From a checkpoint of a small mixture-of-experts model trained on Wikipedia: 32 experts in each of 8 layers, 2 picks a token.
Below are experts of layer 2 (counted from 0) of a mixture-of-experts language model. Rows are named router (the router's row for the expert), gate (a neuron's input weights, with its number), up (a neuron's input weights, with its number), down (a neuron's output weights, with its number) and show model dimensions 0-223. Each number is 500 + 25 x the weight over its row's rms, rounded and kept within 0 to 999. Numbers have three digits each.
After each expert's rows: "comes before" lists some tokens at least twice as common just after its tokens as in all text; "comes after" lists some tokens at least twice as common just before its tokens as in all text. This comes from a sample of Wikipedia text that the model never trained on. Tokens count by the router's weight.

# expert 16
router:482504514548532462491448527461478531504485436454514539496461516499464502497506524488525463509521465514486544512453491500443487520541521479510486480476462476472497480500497492527493557499508486497488470533473514504481516494485505487516491489478473508498525476499501476458542543483524490483514481504540526481488492516496516462518517506516460506498500501486455474507469502521515476506493541458540480496507481502446497486477480521483500540519550572531526489489523533496459485469496472530497504489506511462527486480484505483498466495537480491540476491513517512522512539453456498464513518518511516499514472448475457538514510501516519537522536474507529486492503505464491442505507
gate4:473558488485491524533469502530490486502484483487510492500490448487458439536485468512523505499548511520496480501496498500559499510498518502533511503496504526489493469478486494466492551529473488510500466489502464494546504522459485490533531497499424480528511500499523448502496508487438475501506529502532491501510492538564465455501521460524524533453496504497473498486484521505457521525519447529485520464478481503507550502491476503466502541514496516479485496486475465469476484498476524528522508493521499465494536477476495516504528520525472526560529493521536538511485516465523522519537522493520452480523518544508503504468511481506504522526476457493499498465485512454506503500482
up4:426516499489466546497469501553490516480482520507477497496516480484466510453492464504516491513509494516469448505505484489529513531513539498528491507520504492497512497519486499515478524463456509488476516518519521496497496521474481477492550500548480529495481494490466488510495539525501499456463504536488486499514535530499471471457507488512488505473502477512471527468489495515503552500516499510478493479495519492477521495503510484505496487507503493512515522502502528474541523514467505509488500501495508503538561514433507519504532537544460507528460467569523485474499514515522459479496480517455463444518500514494539499522519446466535478512422517503462493451513481557485540519497
down4:594530482486492520519506555478521497556512476503544494493504491483521517494515474492485484488495456445491506478506482514498485514472465471468482543499465488473462514486545515500514488497518487473554528448522511514499482503506461517536446471459496504499475535521508514520488526494504476505510542489538493509450491500492488508493526459502511478518530497528490505514509489491498472509517486497508531521485443522508529479515487491502508507467521517538461507511489480518433522445503464490471480482508502485492464481497531456532508473458492488478510519434512539497529491495504523523548463507515518538496520451496474517465501480537486474502483472524515502512504480460470468485480
comes before: " of", ",", ".", " in", " and", "s"
comes after: " the", " a", " The", " his", "The", " this"

# expert 11
router:533531481487484515482467528493510522522523486494509538453495465491475512541512501457555473532517461470520514468452477492493462491539497450487569461502484474498471484550481470505500571507473524500507522534493475503493540480477504523488498506510491524482512468486480511461472521517516489480513475509509538452488548478495542451511504500490454492474474506498484484469472511478525489528467524465527481478538527500487510483484471515504481479500523494541504502512489524519469507473498453485484502550485547446517508480468514486479476520509507490525493485535467473515526535502457470514518514524510475497497529500472474524517523459488496520519500473484521508519497539481521437517505
gate6:527532505461491514503544459499500487482519479490516439495478513561518486474563471476466496492509541492448507530511491499527493524525486515477537508448476475508495504493515507480475513466515484508526492557461474489519524549493479522508519468479484489482488511485480476500472489517490525503527515554538490541514511524511468515470505452461504469520475500510531495503458514482544471512510499484458537514486501461456489502500462440557512502515484518508531506490484494489461509520458540507537468510522493497525501496453488532543497505542463468506492513471522470516475544431492500514512502516506504479530479474506486493528509531513499465492493525517478529478479482499498543494514
up6:486483510500503485491526489481494514430483501496528471499520510536504532464514459493453488487482536530481506561511486502551524517493524499482463522450487488509468476505509541499497447474512503471522498471487507543517533553480482507503511489461492456491529508471544505492515496547488471512500516529520514488481471511554459535519524492486521493513515518467508499535480446512524531506505494473490516504481494467489472531518517466502486461505460484476526514519519538494468487558497527498504421467514480488528495531467494529536495487523461497483486516477528517506494521467504500454469492483518457535546508518546518468527478527477489474465476483501511517543496520519516511489493
down6:493445489508446480498486494469493468508517508514518477484518514458530498451477492473546486508503496555506497528510528446512462487482531498508491506483508506483521459448517466496508491510489510509479517481483531467481487474493464472519525510489526500503520494485516515509525489557484512526459483465455503501459508489513510496561493472466485513457509519510535458504486484450512505475510440495495485506460472508532464452483502485506524490491498473514463519481530511472474489517497508510525497478501531496515467547455476503497496511470487489511542545531473524439462518482531526529470480474522475547485495474539492500501462486531522510492536480493505486462448533487512501542534
comes before: " a", " to", " in", " by", " been", " not"
comes after: " was", " is", " he", " to", " were", " which"

# expert 26
router:497510469515477482510442509480563525543497495484491507489484487465534486488511450494507481526502476528522525471486541496512438534514507507505486476462528534494503491526467444509494545484472520504481495498491513502508515518497496527538498537469443492491511464499452499502509515463472540471486524493567496476516481493495501494489540513509474495485517489473476488504503466510472558486492566505522498502528514478498488514472487522509494513519480563509550461511512518528467497509495487507478522528553516497506557467486508486500472491548527494534495472563514496518531543480481525512531567492518538526479496498529487514492520458485517503470492481481492473511477531496522485491494
gate3:547507488442497497535456511472533498511520536456463475499482562472500476474474509487506511479483435482525519506448518510516496506486492541496493450457511510438503499501498521481509507499537529505522450518490507497522537535454501526490512557499535489516491466471475505484518492474485521487511466533513527473468475482487505511533483480521497549491556539477511523497502511552511484501530496487528479504485476465517503513493490503552513500533566544495499515492509502467507505470536510511540515514480486490509487492493504470507504554516483519514541484503499514501526515500467512554499523544502511491456486477494529519543531478530502495494497505498519521458487501535533478487453
up3:534515476458539522443492506471463482492527488509520451493480533514480528468509496484471478515488553523486505492546469472497524515470467487513516488486482504514510524492470466482515510531525544476506463480523522482506503500479512479504488511488483464520466478480495536520519500468478516510536496548477510481539586486479482459542525528519503489477504498525485481560510496498477539521524540550484481505469560503484513478481491500443539492508499505474507521528485504493509492529544484535484475478542481504485515496505531466502503504472491485502492479487533494540506471484493472484544528489541489543505499525525486461514459517481477519511466495537556483495510478479461475481483
down3:537542521508515489515538518541524545462539541531462498503524491506544498512502491510481504515502524514515486500498517485476479487473510445534494498454473503481490540538502543476452475522486478491480586527551482503492507459471527482516479516519514494508503494501547493527477500483500508502461514488507516516502464510534519500513501478486507528531525461509493498510485483501520506519479511479520504491520513505523453543455421514491485507490488532492511507512511545502507482531515480478483515457460493482535471515515514497483469484492533444512496493480525504440474533483545508506540474498460514510477531489502459531558507505447475464478496468525489507499529522536487503497507
comes before: ":", "==", " ==", " by", "ed", " career"
comes after: "-", "==", "|", " (", "===", "Personal"

# expert 20
router:490502464515490480520466507492516550516477451483482526537496494491485540497486517468498463545495503500470521515480482457500458521547514474488525504513502469485465481554465488554518467497549505513514555523502480532506518468491503498539454520499501497517518472485506500481524510492512540480473498527506508453487519490480524498504497497510430485486470477526504471497454522495497508519499529469524469522510521508481471482506462520518489491508497546522506487505471500549451455489471501519497544506491518507524486476450461532507468519523540471526517497518547462509538534470490465528460523529466479480518490498490496523518504477480483497531507466508505430483510524494532452519515
gate6:520422459541516509461494522465484528516442497462487466479510511465490523486530514482493472517500506492473478505494491517499479510508497478519448516496493526503539516512539502472517497500481465494527533509484493504493469492468481456474476553511529498517526528501480516530453462530510470498502513475494501460545528472473502473509476445481492537532483480492502501505501461460530529431517494517507504547513507467571493478528549477497495502484540549529503471514500514510508483486538496537540492511490484496477491535486481455471474507477501485537503521521529509540507505486489504519494541528513532552498499522472489472518476488486483513488479474520479478510519537519485485532542
up6:510491433533498473439466493476489512490486507447484516456552468481483494486469549463500491485549532482470511488482515488499491568563459476502519486493505519454519517489496504520526499490502501483501505487482501524498482428467491462516518494506518541494517518483482496525494486532500507483495485528470500487521533479533487513521494452517497510519496506500477484474471500497520503517499515535505542531493480467514552487513497489478509492498494513499495511522458522518511489470517522538501504525486465475525467503464535493461461474486528440489465530523484488544485516477492469497538493500499442556483490461483471479516455498505509505507462521489507456467502516509443494520532
down6:509493459528467507501508506517488456544544539506513526510511481516466492497474511484549508485522459547528472471513491508479529461508540537497504529503519521546485539505486502450506493501548478484457482506502472509495517539487531469467525540528472519526487542523509470462487498502526520466474478493516499492482526475447492471492463545479499520494448482531499479481540508497472501507516517502482542525504468520520475514507526525496504476491536532500420542468518489450492464488534493482544505517491529525454498516483474471491495507519517519525495484483492489442482498496486481493492515480515466483504514490522531511494461502488481474486558496493492532501486487516437497508456
comes before: " the", " of", " to", " than", " his", " he"
comes after: " the", ".", " in", " a", " \"", " ("

# expert 24
router:489516464592524496494512511492525523541464531475518514541485492482536553495530496481529495490479483462517565493485516535489466500497501489498517525504475498501492491513476533534494485440507445497476527514507507539460505512532492516554462515493452471506534536486495500485484515478480491510519498496531524468471482486482524448516502501465441481511510511530501494509484495490531540482443568489527515496531507473512464504513470508521499496496508503541520465511493484501513527504503483508447497531521498504496487497470468507512490513525509492497514519504479503490554551461453500497499488574507517474486471508512476506453507455485500507482472492503525513515496486522547476530507
gate1:504490508543515504555533502498513496522513493500533554479468523515487538481559480524509519501501495510479531459497467482488498491503517473488560483466517530500492503528505495487513500492463499514474479508464530523487506499526410513461464502506524499491485485451544526482475543514518535526516468476477540470525502488474528531509496455475477473468480513490468442497495511520476520506481513486503506513459507557464455495527528494543509479486499472554522485494509526504528526448506491491486475485495455496510537485460494472495481518477490426483541545476499476496501518522522511490494496501505489474516499482508475544535530466504498525487488507499529451481485485500467505508514
up1:533526461467529516479534496507477476482519494516458507512498541466561498501475457527517440553452455516491481516527555501501499450465501537474485511543495512523478488469481531554474479506510520533498473477463479504545513520516529463524493469511485481488485508522492501492518495489477504507452510528500484564502483485530471478522526513524473480480456473472534522485493478518487478496491539504462495442515489486525489446484458530498499510510474504519508489467477484499514524484539501469530497520473497491494503498537473519510461496497505483507507461512487496468477475468496523529478495460526478508515496525544504449512515496476505464500492474459502521518526504456535502531493
down1:523497461538507450485533513510550454477496486486536502545505472512541525540447481508518464517529515513494517494488453536476529519480460483487481496544486489556496486476509530538504522477470479477513494486473494555496509511539498459463514514486522487527495517480530505534513485504486489512491506530459535482506515535541535507500517505475487539487467517504469513531496503495470515481471479468433499517483538521495474462510471441469503514507509497530507460532471528518532487507526485521518499512506486480513478534513522515468469492495512488525542464500525436478450470494519514536518494496537482480520496510515491510492515452486479464539470479507479490516525521537483472507488
comes before: " |", ":", ";", " coach", " season", "AR"
comes after: " |", "|", ";", " Mount", " High", " LINE"

# expert 30
router:519465470504478464502424546510503535507500469498532498510493482476463516507561519491540482538505488495527518456479542485492483507533520495453536472473484480503486482536470478454475528484493475501500524511502480519492503496487519553492467531510509523496516457466524502498500505520531492508459474516503500502491497506471528500507503517511444504476483491508461490489467545516513513582485512467519502495503539495491511488525450533486502485545495537552529480525491507517479518510487471515476502521468541474553477471516509465463504540539503472556503512521509497502504518489500506497513517540491484499477528492475448519494511488466484532493506506485513467476531507490552436498494
gate6:487482548442551525497500475534533503467478491476505516571452521498469476500503500521498484522449485498506480484514475448489474506482474488501525543464485506501473481531469511489481475463533511506509525525493518501559516463507526524499481531502520484495528482474474490471526486479530475508520521545481518454522481522496500501503525499514510512511428472471489477509496452517474487482513488465492516509502485502472516493497521503503453494479495505491494467476458490524471488546458489481494530511522475458536494524465465506490510525523521525509549505544536481522476513500503479521505492488481510525479475477467475475474484493477496519473553470541518471540568523456504504486514
up6:494479534489512549521452495494497467490470513503561509580485506524473526501476492518489484484464502482513497451494534485532481502478487508492513530484531507499518456521483544480432533478486500502512512514477513475539510469559556523505481517490521508488500512435469515483537497464510466462484499458500511452511488515526493510506496523525491504489457504503471472518494496499489504478535491465527492511498479506491551497488488541513511529462510531507456472557457515511512528536532514517505496524530497467521471522497471495476523510528485508489463505569480501499504514493500547481487457493495496526481508476493509472461485467473488489501483505515457514534518488460545470497528
down6:530504498528452490460514497496468478445491501533455511514521486491507548495514472467510515518458547498504505491533510493519488493536478501523487481526537523471535553508511534502499488486492490496477488498534480520506515513495469495543518518518505449497508463489536555526524441507466520504505507485490533520501492524472469513484484510510498557471488512501478497544472464512499526529470421502503509481502473540496488514529498507474523519527513466465497503441531474516531528488507512508517456494493546469480532513515514503543493497480517495488469515424532506482468526502494557464502461516526512519474512477548521522504531498479504488507480491514553527491501487503513545486498
comes before: " to", " the", " be", "ing", " of", " that"
comes after: " to", " was", " and", " a", " he", " were"